From a checkpoint of a small mixture-of-experts model trained on Wikipedia.
Size: width 384, 107M parameters.
Training: a variant of Adam for the experts, 932M tokens, 7107 steps.
Below are experts of layer 3 (counted from 0) of a mixture-of-experts language model. Rows are named router (the router's row for the expert), gate (a neuron's input weights, with its number), up (a neuron's input weights, with its number) and show model dimensions 48-95. Each number is 200 + 40 x the weight over its row's rms, rounded and kept within 0 to 999.
After each expert's rows: a language model's description of what the expert responds to. This comes from a sample of Wikipedia text that the model never trained on.

# expert 35
router,113,238,220,209,181,130,200,208,187,188,203,216,246,227,242,238,258,260,200,199,209,100,259,227,193,236,206,193,193,265,196,207,229,198,240,193,214,256,241,191,188,254,171,184,142,192,195,192
gate0,212,228,212,252,223,242,267,195,130,194,217,199,209,257,179,236,188,222,140,182,133,151,157,201,232,288,142,216,143,189,152,192,243,191,243,151,172,170,159,172,140,211,180,190,171,213,182,232
up0,201,204,145,186,256,225,233,157,159,187,150,187,214,207,210,189,133,214,159,214,275,255,161,230,231,237,233,213,178,209,185,261,126,181,255,151,162,217,218,148,168,217,219,113,186,194,193,189
gate1,162,190,137,207,209,190,202,192,191,191,144,138,178,255,188,218,147,216,208,230,248,159,190,180,192,231,142,198,213,244,250,160,227,239,255,163,182,257,192,71,231,176,189,202,130,227,308,213
up1,163,170,166,212,201,163,205,143,186,217,201,306,219,282,203,223,148,175,110,246,204,232,226,212,221,196,160,209,222,212,189,201,188,246,217,223,224,229,270,163,204,245,200,195,234,179,239,167
gate2,232,210,236,83,229,274,208,236,203,232,204,186,244,207,203,117,236,219,259,234,229,158,292,142,146,194,198,188,174,274,277,171,151,244,136,212,284,186,200,205,263,195,194,196,88,229,182,180
up2,122,215,203,258,183,201,273,99,155,159,226,268,236,179,225,267,184,188,118,181,181,260,180,232,264,214,151,211,211,186,178,238,232,164,250,227,179,252,185,242,155,178,244,177,276,178,216,219
gate3,203,194,277,226,178,126,160,237,217,211,249,213,248,189,218,236,205,197,202,236,238,199,235,175,237,169,125,208,198,218,220,225,162,278,158,229,275,150,183,148,240,237,166,217,211,194,252,136
up3,205,134,162,131,172,257,216,266,143,198,185,118,208,163,218,177,179,198,262,172,183,194,197,116,234,163,271,207,194,239,163,199,195,229,163,248,189,214,240,204,208,186,219,161,161,163,216,205
gate4,210,176,215,213,213,137,163,157,171,177,251,160,109,140,204,108,203,268,200,166,186,174,192,223,151,248,173,232,192,186,211,207,176,236,232,232,260,197,277,198,196,214,157,214,155,208,219,207
up4,256,178,182,224,191,207,135,196,118,157,228,151,246,240,212,229,64,203,157,224,230,202,212,203,228,242,151,152,261,178,207,215,171,169,227,224,200,172,195,192,183,206,203,212,218,195,225,145
gate5,137,214,265,222,197,190,244,224,95,172,111,209,230,229,302,225,174,209,252,225,200,237,197,215,161,181,199,207,180,201,201,166,209,199,136,247,183,169,209,248,261,158,245,211,179,184,258,188
up5,250,195,181,130,214,205,197,149,197,266,239,180,150,160,183,240,273,228,155,243,206,252,238,155,183,202,191,176,172,288,222,241,142,161,254,127,260,153,286,124,157,244,204,136,233,190,178,207
gate6,144,205,130,251,135,176,186,216,223,199,172,162,166,216,207,228,184,259,154,228,254,142,268,186,210,208,150,209,281,221,207,156,215,193,228,226,224,194,179,156,285,218,172,191,143,172,182,261
up6,184,208,276,223,214,278,229,193,125,194,212,235,230,244,203,214,225,226,254,148,105,220,197,164,264,212,185,180,175,229,120,156,208,184,199,166,247,156,244,242,222,172,284,190,220,226,193,160
gate7,172,212,234,212,152,257,259,177,219,158,252,281,202,231,293,246,182,200,215,158,176,221,177,272,207,191,152,182,239,179,105,176,208,144,210,208,192,222,243,151,182,175,221,240,223,120,294,226
up7,165,159,198,111,188,185,192,157,214,206,264,197,158,229,193,241,216,230,174,241,263,169,139,195,179,201,250,230,257,195,174,181,234,237,332,245,212,188,206,177,189,230,159,169,193,155,171,200
It responds to: Section markers, word pieces

# expert 26
router,187,221,223,178,170,134,132,176,176,180,126,122,161,233,266,219,185,216,263,198,212,162,194,214,225,190,206,232,218,214,200,229,239,173,232,171,239,230,269,237,169,239,124,198,176,200,218,194
gate0,224,184,182,201,220,237,205,222,147,288,197,179,249,210,186,211,225,180,233,189,206,131,169,261,242,241,155,177,234,266,197,168,200,174,226,193,197,208,177,181,187,213,189,188,178,297,207,194
up0,104,212,256,217,128,134,165,209,195,189,195,235,260,238,216,133,170,213,204,207,269,240,176,134,154,150,291,173,130,155,196,195,188,139,256,253,195,83,186,182,189,222,176,214,207,124,159,208
gate1,227,213,200,207,214,123,199,134,160,179,183,187,178,255,188,209,203,166,160,150,120,199,194,180,131,195,184,163,266,181,244,251,223,174,239,270,155,160,114,147,212,159,220,207,197,204,111,227
up1,184,147,172,163,228,198,151,160,215,128,166,177,128,163,229,204,188,192,187,179,180,230,157,247,248,134,266,180,185,242,229,132,258,152,182,130,195,207,226,311,149,176,204,182,204,195,225,153
gate2,185,200,178,219,178,217,179,229,194,205,202,177,273,276,130,157,229,185,294,264,203,138,195,220,168,225,206,288,172,164,251,219,213,265,232,249,189,247,196,187,209,162,182,149,145,242,331,213
up2,203,197,211,221,226,154,95,188,161,234,226,203,209,198,206,210,196,166,240,231,228,164,158,209,205,230,200,199,208,186,149,212,191,239,214,245,254,191,255,154,226,157,166,235,209,159,191,128
gate3,254,266,139,233,192,193,205,219,220,160,202,173,220,224,169,208,178,209,202,205,207,182,82,179,241,231,241,178,186,237,168,179,167,239,181,206,172,167,233,232,276,171,209,223,224,164,279,206
up3,162,241,207,224,210,162,199,188,262,214,163,153,192,226,256,110,143,169,213,172,229,220,110,161,232,214,189,113,211,148,244,154,161,190,201,260,201,143,278,178,255,265,172,234,275,199,208,167
gate4,205,141,295,222,221,147,240,125,177,185,182,209,178,230,194,143,230,182,167,186,225,232,154,214,162,181,131,191,241,165,192,164,185,217,209,167,158,173,195,209,239,193,268,190,205,213,250,267
up4,163,222,159,132,203,137,200,182,163,251,237,222,253,192,286,111,127,213,241,132,272,266,124,192,191,202,229,247,218,172,218,160,248,184,229,196,278,300,212,173,176,223,133,163,138,210,168,212
gate5,213,125,197,153,217,176,155,164,212,255,201,244,149,158,244,206,201,190,233,266,205,206,210,163,264,193,248,209,247,212,170,126,213,227,197,210,149,236,190,216,186,229,130,200,144,182,148,133
up5,230,130,213,291,173,192,142,258,198,222,252,188,222,225,248,234,181,166,242,115,122,144,148,167,167,179,165,246,262,85,216,184,166,221,198,160,221,237,210,186,152,180,144,222,266,203,252,234
gate6,196,231,164,154,160,169,210,307,214,154,207,227,186,176,236,210,201,208,190,268,190,174,250,109,153,185,225,229,162,258,198,173,222,229,213,207,234,249,192,260,179,215,240,252,295,209,271,264
up6,166,217,101,203,147,188,235,183,125,186,209,205,238,238,204,181,165,226,174,220,182,144,288,136,167,143,218,196,246,265,165,196,89,237,231,209,225,213,178,134,252,274,222,195,189,150,174,140
gate7,224,201,228,229,149,152,205,235,156,146,260,188,134,195,270,213,233,224,216,169,178,235,146,181,174,236,177,158,324,185,199,266,127,168,170,249,241,248,158,210,224,213,203,191,212,168,207,190
up7,241,146,148,192,145,254,137,183,128,240,180,257,174,182,186,226,188,198,228,194,132,198,252,216,182,157,229,228,155,221,220,133,217,233,203,155,223,213,190,256,123,205,204,245,192,190,145,249
It responds to: Mid-word name fragments

# expert 8
router,178,228,214,149,187,168,151,170,168,186,155,223,208,206,237,217,221,248,251,198,237,149,270,260,174,144,210,257,223,181,181,212,192,168,203,259,263,167,226,236,127,334,164,179,128,136,154,183
gate0,176,144,233,244,196,149,142,257,164,150,187,224,233,307,234,230,232,186,297,150,172,216,125,214,216,213,239,185,238,151,133,221,182,207,177,143,140,160,209,98,234,235,233,184,160,167,192,184
up0,172,176,193,182,182,227,247,244,193,210,239,144,245,200,219,243,147,170,222,196,196,266,200,233,167,167,253,255,233,195,178,190,159,184,222,191,182,276,235,204,163,221,180,145,231,215,261,222
gate1,159,242,253,149,162,231,219,150,216,178,174,244,196,198,128,230,223,218,212,125,156,140,214,222,209,154,243,128,213,158,146,197,182,219,201,226,183,96,230,190,190,243,254,193,210,215,189,235
up1,170,269,149,191,226,111,155,94,177,258,202,235,138,272,148,140,282,226,198,148,187,259,198,194,244,155,274,169,177,185,213,247,116,220,254,198,197,232,258,197,143,177,202,176,123,270,128,231
gate2,219,257,227,227,157,256,182,106,117,256,245,177,184,285,253,182,283,207,295,164,176,262,162,199,158,247,194,183,174,174,178,212,190,204,206,197,175,208,146,169,218,147,185,177,231,196,198,183
up2,141,325,229,193,193,249,241,120,175,181,226,244,208,224,255,157,239,287,220,181,254,127,124,185,175,198,206,189,150,166,203,223,121,153,253,183,191,177,145,190,171,234,177,179,252,144,185,168
gate3,143,168,289,83,200,149,237,211,178,145,250,168,179,222,216,231,190,168,230,254,209,231,212,260,120,202,222,207,248,244,236,278,201,206,218,169,200,176,207,157,206,201,97,200,171,216,213,112
up3,200,217,242,205,208,193,293,301,130,197,201,230,153,244,169,163,219,238,242,284,178,153,238,210,224,197,249,207,166,251,207,246,167,291,276,202,219,151,201,130,191,265,125,163,261,153,214,145
gate4,240,220,192,153,199,146,182,97,203,150,240,252,244,193,267,169,251,195,287,277,166,184,167,214,172,147,192,188,201,239,158,210,165,249,195,157,216,149,242,216,221,162,163,209,258,178,217,161
up4,209,176,238,227,218,154,193,213,227,149,264,167,192,202,177,160,232,206,163,212,305,127,151,156,243,208,173,260,243,200,189,218,141,211,158,233,197,187,175,211,167,264,266,192,156,187,224,168
gate5,129,231,211,197,225,201,271,163,169,214,223,211,217,332,170,265,209,209,229,213,200,256,220,169,202,234,178,251,220,234,140,200,202,133,161,188,166,258,216,165,188,235,292,160,230,167,217,220
up5,179,228,243,152,162,179,220,216,251,188,232,222,152,223,224,240,220,209,174,75,183,246,189,253,168,195,199,171,204,221,195,132,191,150,209,212,236,193,250,283,262,126,172,192,173,233,155,187
gate6,210,215,210,242,233,265,212,207,200,164,158,186,227,186,222,215,201,225,208,173,274,236,213,118,176,170,205,227,192,171,219,187,214,134,299,262,207,148,157,175,262,286,210,221,245,278,238,240
up6,157,162,178,169,204,193,174,200,83,192,213,169,212,200,178,248,211,177,253,183,185,207,204,221,180,273,224,193,204,257,281,189,227,169,156,166,214,131,134,195,196,120,200,195,244,142,268,195
gate7,204,134,160,209,213,242,282,182,164,173,197,293,195,175,227,276,257,277,175,200,165,190,199,188,167,154,223,230,225,222,194,215,217,211,201,185,229,141,201,274,230,220,224,199,155,262,204,201
up7,169,208,231,132,229,131,122,268,298,246,151,131,174,191,221,126,175,138,244,185,271,205,231,165,230,183,237,200,221,228,207,179,165,239,180,204,129,187,201,191,199,181,154,216,200,193,100,164
It responds to: Day numbers after on

# expert 30
router,164,192,231,135,164,130,175,182,197,167,159,156,170,183,244,213,191,242,222,153,215,159,239,195,145,185,200,244,238,213,213,195,207,201,230,156,247,176,266,212,152,203,203,146,137,189,210,166
gate0,275,101,196,272,220,278,239,202,242,210,188,238,247,196,191,198,248,192,156,247,190,220,199,199,271,234,197,186,181,198,179,189,200,130,208,187,221,223,203,212,193,182,223,153,191,239,219,203
up0,148,236,252,290,189,165,232,169,181,204,287,221,195,194,212,223,232,213,210,220,199,160,151,153,262,214,149,255,157,274,158,157,175,229,168,159,195,319,161,173,92,217,189,145,219,222,200,193
gate1,142,201,164,189,98,233,208,250,185,189,160,194,233,138,220,223,150,219,179,246,143,175,189,263,177,146,148,196,172,217,179,265,235,241,221,218,178,228,154,151,240,194,209,241,258,213,217,197
up1,154,198,205,226,171,192,190,294,262,144,268,172,240,223,251,213,293,239,239,251,242,220,191,223,302,198,199,169,155,152,249,250,236,256,176,202,160,197,225,204,210,166,255,202,229,211,249,210
gate2,227,242,204,198,166,255,162,272,244,199,209,311,246,237,253,233,224,205,226,270,215,130,162,140,202,213,195,283,219,234,254,212,186,144,161,181,225,226,186,205,197,131,188,239,202,139,218,229
up2,152,185,173,189,236,174,194,217,187,247,212,238,124,179,202,181,217,193,180,185,128,177,194,220,317,237,159,184,142,196,180,170,228,178,172,201,171,186,222,248,228,246,230,235,206,175,125,213
gate3,227,176,192,187,279,231,198,188,270,151,181,200,116,149,218,192,163,153,191,207,200,171,159,170,264,222,241,192,212,217,272,172,162,264,128,148,236,215,289,160,179,248,240,188,154,250,185,191
up3,151,196,237,284,218,225,190,209,179,203,191,235,167,229,173,224,171,170,190,212,207,119,169,263,207,246,255,224,166,182,173,106,204,199,212,266,188,191,258,162,226,270,135,160,209,213,171,197
gate4,245,211,218,222,227,247,206,224,153,137,200,238,189,179,211,228,177,189,201,213,155,122,264,264,222,179,178,158,171,251,244,213,142,206,173,205,204,182,275,139,192,176,115,213,194,215,147,211
up4,202,203,268,147,230,129,197,157,108,271,162,266,198,239,209,180,209,224,152,224,179,180,230,261,117,201,233,203,160,206,192,185,214,189,246,197,254,169,209,222,154,180,189,226,169,241,103,181
gate5,163,195,238,187,157,238,259,174,245,146,149,199,185,216,226,181,202,217,185,197,119,204,238,207,182,205,200,168,305,220,152,188,273,186,226,214,253,227,105,312,222,221,231,251,192,244,204,161
up5,218,191,214,169,165,221,203,195,117,213,210,168,181,176,180,175,209,255,244,286,179,181,172,184,208,240,196,201,199,201,220,219,163,162,204,158,183,183,137,194,250,250,87,213,166,117,245,259
gate6,163,212,207,110,184,163,184,226,94,191,219,214,197,204,260,228,214,282,259,141,207,118,171,152,215,209,258,224,250,224,130,240,207,176,192,198,255,149,230,252,187,234,212,180,188,132,176,210
up6,165,207,213,167,116,176,206,252,129,270,166,224,237,239,194,202,150,210,164,184,194,188,179,225,194,134,159,259,198,222,158,275,173,205,196,176,198,220,180,179,285,188,255,185,176,168,229,250
gate7,190,190,205,180,174,240,178,207,183,157,189,215,171,204,274,177,142,208,178,208,237,135,257,193,205,210,186,203,269,250,156,189,174,194,237,143,238,229,207,244,162,162,238,144,147,183,183,222
up7,157,251,220,272,166,203,200,238,183,232,225,182,178,229,197,250,158,218,207,181,188,235,229,232,137,214,256,123,252,187,212,217,294,234,150,231,238,113,228,221,181,234,134,155,182,211,223,192
It responds to: Much and mixed tokens

# expert 31
router,182,237,236,172,151,158,181,173,190,192,160,230,187,192,250,197,185,231,249,167,207,146,251,208,195,228,184,225,233,217,170,190,203,185,249,167,273,191,262,172,150,247,221,150,157,150,199,194
gate0,191,207,240,239,161,166,153,215,158,207,197,229,210,249,265,205,211,247,230,224,150,208,253,185,162,165,236,215,192,266,151,219,152,246,269,197,243,205,241,198,185,187,242,164,167,129,230,273
up0,106,197,198,189,147,197,200,171,190,203,209,189,220,221,210,196,139,180,206,156,216,215,171,202,210,240,204,207,202,205,189,251,177,198,197,210,229,216,154,233,182,169,164,283,194,256,72,172
gate1,129,181,217,175,196,186,210,271,186,166,201,189,149,227,226,198,156,282,242,254,197,157,263,192,163,179,221,210,228,242,204,212,173,212,255,244,248,255,231,255,172,241,202,247,110,213,258,219
up1,192,154,215,190,124,132,175,240,128,115,121,235,152,254,175,178,220,229,232,113,216,175,166,225,290,234,198,209,230,228,163,190,160,175,211,226,204,229,253,234,187,190,190,143,196,150,227,202
gate2,172,216,162,144,224,195,243,139,171,191,172,208,167,222,190,183,132,204,233,226,230,213,203,142,183,208,65,140,153,262,213,310,128,178,190,192,229,207,181,198,186,208,211,239,181,205,155,196
up2,100,207,206,285,230,132,150,221,292,252,251,214,193,292,236,151,256,146,140,170,131,186,200,201,256,162,164,202,199,196,265,192,208,214,183,192,196,203,174,236,159,203,182,204,246,129,304,200
gate3,177,175,233,146,175,160,132,214,208,201,136,156,143,250,281,172,162,252,224,212,235,168,231,189,222,237,243,207,234,192,133,186,237,184,214,240,253,228,179,192,187,226,217,127,164,174,176,169
up3,189,173,181,214,156,228,262,153,175,213,275,195,263,172,174,224,309,159,216,199,216,111,217,205,175,210,245,136,167,188,230,205,177,167,166,159,123,272,218,169,215,124,186,206,156,171,190,180
gate4,224,192,211,173,132,140,163,206,184,166,188,153,141,207,209,213,144,269,223,256,273,96,322,207,193,203,242,206,217,204,254,228,153,197,175,175,189,278,229,179,176,241,236,192,177,186,131,230
up4,248,159,173,135,211,219,219,133,262,193,217,239,191,179,245,221,135,275,250,216,211,150,235,253,186,264,201,158,232,217,263,239,214,194,226,219,150,193,203,174,182,150,305,151,160,198,166,189
gate5,155,157,161,157,147,174,183,217,154,179,110,186,148,137,188,176,213,217,246,163,161,212,199,141,209,242,163,227,223,200,132,354,147,236,205,189,200,195,165,272,187,145,236,220,212,226,177,238
up5,201,176,153,190,202,241,295,240,136,261,208,198,162,210,235,186,130,194,231,236,217,210,250,253,225,205,178,211,67,228,190,156,125,163,250,271,195,186,167,162,236,205,160,210,232,173,193,285
gate6,210,226,165,146,217,162,102,211,217,224,219,173,169,126,267,240,198,223,202,194,185,164,212,234,233,221,182,211,189,259,164,162,284,204,228,185,237,276,186,158,256,208,261,146,224,183,209,190
up6,101,230,209,186,187,170,231,191,222,119,215,250,213,198,234,168,198,158,164,203,183,230,153,241,216,176,171,188,219,237,249,216,215,144,200,298,215,224,187,193,178,200,249,229,234,233,179,218
gate7,188,167,159,212,167,136,240,200,154,135,202,202,243,217,246,276,198,191,210,209,235,157,217,240,217,192,195,193,292,254,253,222,207,212,191,243,207,223,240,174,172,196,241,145,148,125,157,244
up7,270,186,186,196,161,249,220,182,218,237,212,182,228,167,230,176,241,257,202,152,259,188,177,209,264,259,233,206,212,162,290,174,197,222,205,208,191,203,211,160,143,118,250,233,188,204,166,212
It responds to: Line-start list dashes

# expert 48
router,148,248,244,173,138,137,187,172,165,164,161,174,187,186,252,185,196,247,235,198,215,152,267,205,166,198,197,223,242,221,157,181,194,187,267,179,269,173,256,193,150,246,204,150,145,155,231,165
gate0,197,217,191,168,192,221,214,211,164,208,150,176,207,206,216,187,218,227,203,253,154,152,302,230,187,126,243,194,173,260,235,199,188,236,281,193,183,290,244,145,163,219,115,238,155,169,224,197
up0,160,171,196,285,219,200,220,212,282,159,237,121,167,202,252,121,194,172,169,223,239,166,124,146,235,189,210,178,221,213,200,274,260,268,165,191,176,110,219,221,252,217,114,233,191,217,89,134
gate1,155,253,207,247,144,238,195,228,221,172,214,167,164,224,229,165,196,224,252,245,145,85,285,169,228,188,225,223,180,194,177,103,165,240,266,221,221,172,249,230,149,164,132,212,131,223,194,143
up1,158,182,193,229,243,167,155,188,232,234,251,212,223,184,224,195,215,125,185,162,256,180,221,150,218,141,176,181,204,175,214,180,173,185,130,161,175,156,237,200,228,191,286,165,165,230,234,171
gate2,209,271,196,192,164,103,168,219,157,183,145,224,151,215,229,215,175,192,209,209,174,145,245,220,219,220,223,201,227,245,183,183,172,170,232,203,212,199,205,214,217,170,160,234,183,138,207,268
up2,137,213,157,205,104,273,167,161,216,190,207,176,224,225,169,258,217,297,293,231,239,208,199,235,247,235,217,170,198,151,231,209,154,151,210,209,269,195,174,191,168,203,223,216,169,207,244,274
gate3,189,166,147,215,178,145,188,234,189,220,173,225,120,192,170,200,163,212,208,235,158,222,228,228,219,164,155,234,235,191,242,287,165,203,108,153,235,165,203,221,215,275,125,236,240,161,255,211
up3,225,357,240,271,170,158,214,194,259,178,243,184,172,195,210,188,263,261,156,158,194,219,225,185,196,243,243,204,240,272,213,230,148,233,197,194,179,157,206,305,232,169,164,239,196,241,200,200
gate4,140,236,268,175,198,147,156,280,195,143,173,216,198,220,234,224,236,197,230,237,136,217,213,225,234,182,153,214,233,227,188,150,254,245,195,152,273,166,150,205,146,234,208,132,133,157,177,279
up4,176,235,211,210,172,145,169,228,180,236,167,139,255,189,136,226,185,156,221,200,283,190,235,197,211,248,231,203,207,170,225,195,245,168,147,212,170,196,335,228,259,206,143,197,148,217,173,245
gate5,177,172,217,144,175,171,219,251,247,235,221,178,160,254,154,192,202,224,207,217,264,170,266,161,133,112,272,198,245,191,230,241,141,212,156,177,213,158,174,219,190,186,91,179,202,244,181,183
up5,126,247,280,237,192,204,175,236,246,160,282,204,207,230,227,164,197,154,193,214,180,274,147,201,230,170,236,207,183,258,207,215,213,199,240,175,210,199,214,117,192,192,239,216,149,172,232,208
gate6,158,178,181,272,237,181,157,159,257,168,161,178,230,179,229,231,154,214,197,205,172,226,253,189,185,202,237,235,228,162,181,251,214,158,212,223,215,146,203,205,224,210,191,162,223,231,144,204
up6,172,207,172,253,189,259,254,218,239,157,209,191,233,176,205,202,220,208,208,190,181,218,270,115,231,243,102,135,157,205,307,169,225,257,163,262,231,151,218,155,210,195,205,258,210,158,213,195
gate7,217,205,186,165,221,270,240,194,181,197,120,157,185,197,184,241,249,182,253,204,260,148,260,233,201,143,262,210,256,183,122,177,177,201,248,146,240,243,221,242,188,185,219,210,113,150,177,151
up7,195,290,160,252,142,212,198,219,129,177,223,129,242,216,165,206,275,193,251,218,267,207,228,200,261,271,145,258,162,165,190,195,225,209,198,190,260,193,209,226,250,168,202,168,219,160,198,294
It responds to: Table numbers, because

# expert 46
router,155,248,278,175,133,205,177,168,238,207,156,253,220,241,227,196,211,231,227,206,237,158,272,183,198,194,198,206,238,239,208,213,252,172,255,105,278,183,227,231,201,208,202,163,133,166,175,204
gate0,174,280,223,234,153,204,173,167,154,208,192,238,206,154,274,246,194,184,245,180,148,168,220,204,182,190,293,284,203,172,154,175,174,248,238,174,147,209,200,198,205,205,112,78,209,168,283,203
up0,190,208,227,197,252,194,200,170,264,187,128,219,202,211,261,223,265,166,127,146,184,168,255,228,266,237,203,231,171,209,217,166,133,219,134,131,172,141,133,271,253,132,165,88,173,168,199,195
gate1,212,170,183,163,218,199,262,227,165,203,215,236,249,237,204,144,160,177,191,222,265,241,242,156,229,111,229,241,150,160,211,171,118,176,187,206,240,207,227,220,272,152,158,250,234,187,123,275
up1,208,241,225,174,152,184,261,296,143,163,174,192,210,251,203,207,236,206,166,148,199,225,148,284,147,143,120,219,283,167,192,259,104,173,211,175,180,151,166,156,189,216,224,175,193,280,210,283
gate2,221,222,224,140,238,256,216,188,223,176,250,147,184,125,210,229,191,228,256,227,254,169,274,150,209,200,222,207,221,235,125,165,161,153,156,170,183,169,117,129,211,203,193,118,109,172,264,283
up2,192,177,122,148,218,224,268,165,184,190,192,189,164,95,236,222,182,212,247,180,210,243,234,188,242,187,183,191,237,265,198,197,136,159,168,192,227,195,224,215,162,221,172,165,180,158,196,198
gate3,98,229,198,180,177,209,181,175,240,180,270,232,173,255,170,240,195,212,202,240,245,189,237,172,220,186,223,204,230,262,203,209,248,183,207,141,239,223,138,106,180,212,223,140,210,78,148,102
up3,84,135,199,236,224,216,242,200,206,175,220,221,190,169,194,198,230,262,184,258,154,201,199,169,172,142,234,189,191,241,175,174,213,248,259,183,177,185,159,199,250,184,227,153,162,92,181,203
gate4,138,239,134,256,155,168,208,217,135,226,151,94,200,157,202,166,120,255,173,165,147,128,185,192,191,237,238,247,137,187,200,153,230,303,148,176,205,187,146,194,176,148,202,178,255,236,202,141
up4,195,134,186,240,140,254,233,207,154,175,206,156,208,229,197,208,114,203,226,240,230,171,213,182,181,84,192,250,215,173,256,159,147,153,210,230,203,150,227,164,168,240,153,207,166,164,245,207
gate5,156,170,241,171,237,176,238,218,210,202,183,261,182,274,149,157,221,142,198,274,171,196,310,175,182,147,217,220,121,185,226,213,222,249,138,217,205,218,175,187,188,228,212,140,249,215,178,208
up5,269,284,140,280,216,155,258,187,189,229,211,183,212,238,267,193,182,210,210,165,210,204,168,229,225,205,223,220,117,157,112,252,135,187,258,137,178,203,195,216,187,262,173,210,283,203,183,261
gate6,203,185,214,150,147,183,226,148,129,195,228,217,176,208,166,184,172,107,202,182,176,207,187,212,214,265,216,250,185,151,201,164,198,243,198,155,226,213,221,253,249,147,153,259,226,194,125,216
up6,245,133,164,199,150,171,138,207,156,210,199,153,216,211,217,249,209,241,153,217,183,192,212,162,192,200,222,279,143,216,131,170,204,127,242,203,252,242,224,196,198,201,267,231,218,177,166,211
gate7,272,123,184,158,200,188,207,221,182,162,149,280,244,186,248,254,210,253,223,217,107,226,175,166,186,119,196,163,236,239,207,223,143,203,190,187,239,137,159,251,224,199,200,213,163,161,220,165
up7,196,189,158,159,149,241,207,203,159,201,163,164,261,244,225,204,160,179,215,247,196,242,261,171,208,208,245,264,215,243,190,180,137,202,189,161,193,281,186,201,251,205,147,215,239,311,191,211
It responds to: Foreign surname pieces

# expert 7
router,175,182,216,174,153,178,176,201,195,143,150,162,175,264,222,216,174,231,243,182,225,132,216,198,167,231,187,180,236,214,195,234,241,209,203,197,223,231,254,174,152,242,160,212,234,199,227,163
gate0,180,159,181,182,172,197,287,309,211,108,225,152,234,178,179,146,208,207,274,184,273,229,250,217,238,242,177,186,278,208,242,173,186,269,252,202,162,258,191,228,235,181,248,207,178,154,265,259
up0,193,176,186,140,208,220,132,187,139,217,239,159,260,197,227,236,221,148,219,159,289,243,236,195,199,167,270,149,232,233,212,172,210,171,192,182,225,238,227,254,227,147,185,197,250,121,258,198
gate1,208,276,173,243,129,218,210,192,195,227,140,182,212,127,286,187,219,149,226,184,208,166,178,245,133,159,200,189,225,172,180,206,178,230,196,202,217,210,226,264,256,250,203,218,221,237,211,249
up1,171,256,162,191,205,271,171,160,208,214,169,180,251,224,247,119,226,213,215,152,187,175,180,218,202,154,239,156,201,186,236,217,165,209,227,204,186,196,243,170,142,123,209,262,250,239,242,210
gate2,170,225,215,203,187,210,189,217,167,224,203,119,213,182,152,215,163,222,220,168,184,158,159,200,176,260,220,221,210,235,218,249,231,207,273,186,182,190,230,246,193,229,135,221,230,196,197,161
up2,197,144,223,160,132,185,153,180,229,244,207,209,254,138,196,238,228,204,279,222,183,218,219,223,227,218,210,175,220,209,184,181,204,225,213,145,195,257,182,220,152,199,186,224,187,184,135,207
gate3,239,225,216,230,169,224,179,189,191,203,217,274,140,202,225,247,208,190,187,214,180,178,164,152,267,227,205,200,193,218,230,172,241,238,154,185,196,254,241,251,253,152,227,164,226,182,141,179
up3,200,122,195,190,181,165,257,152,254,182,145,201,213,183,202,201,177,212,214,209,127,148,167,183,215,197,270,201,190,188,224,149,210,159,202,186,250,152,247,167,155,172,195,222,211,228,179,149
gate4,233,180,155,223,133,182,236,226,160,281,183,146,220,209,222,224,194,202,198,228,203,109,189,269,211,265,158,229,155,189,189,256,161,202,194,168,177,342,184,213,229,235,143,210,264,156,132,245
up4,249,249,195,194,224,282,261,246,248,182,222,200,143,186,148,183,182,225,100,148,194,260,222,216,161,263,174,222,101,230,142,211,216,159,192,154,221,172,146,173,190,225,184,233,121,233,161,151
gate5,172,206,210,158,130,225,251,281,203,169,186,178,237,167,208,155,131,176,254,197,335,213,241,192,223,271,215,185,229,248,229,231,162,193,242,167,198,269,169,236,167,205,199,207,195,250,185,201
up5,154,149,208,246,201,309,243,248,184,201,204,212,140,168,225,220,230,212,208,185,227,111,268,142,233,188,223,218,174,244,200,181,169,217,173,159,180,149,194,222,179,203,184,199,136,221,203,188
gate6,170,169,216,190,224,175,198,207,169,126,247,213,207,248,231,234,208,167,204,269,229,200,153,163,153,194,189,145,204,158,283,159,177,152,155,282,248,176,214,166,180,174,203,199,224,170,191,189
up6,285,146,117,165,198,273,272,203,189,167,191,201,201,182,183,188,220,161,220,163,199,261,195,251,224,202,209,228,202,179,216,202,163,150,243,238,213,240,189,228,170,177,165,226,168,163,144,202
gate7,230,159,216,225,238,247,211,220,183,180,157,169,162,172,263,184,209,240,192,174,229,215,194,229,205,139,266,239,158,176,209,203,283,139,227,248,217,213,154,197,211,180,220,151,183,195,240,259
up7,245,215,198,176,190,187,277,199,175,211,247,263,220,136,147,176,192,206,196,230,192,111,286,200,214,235,168,183,271,229,245,146,105,199,126,192,239,175,176,179,172,201,204,210,202,177,190,216
It responds to: Mid-word syllable pieces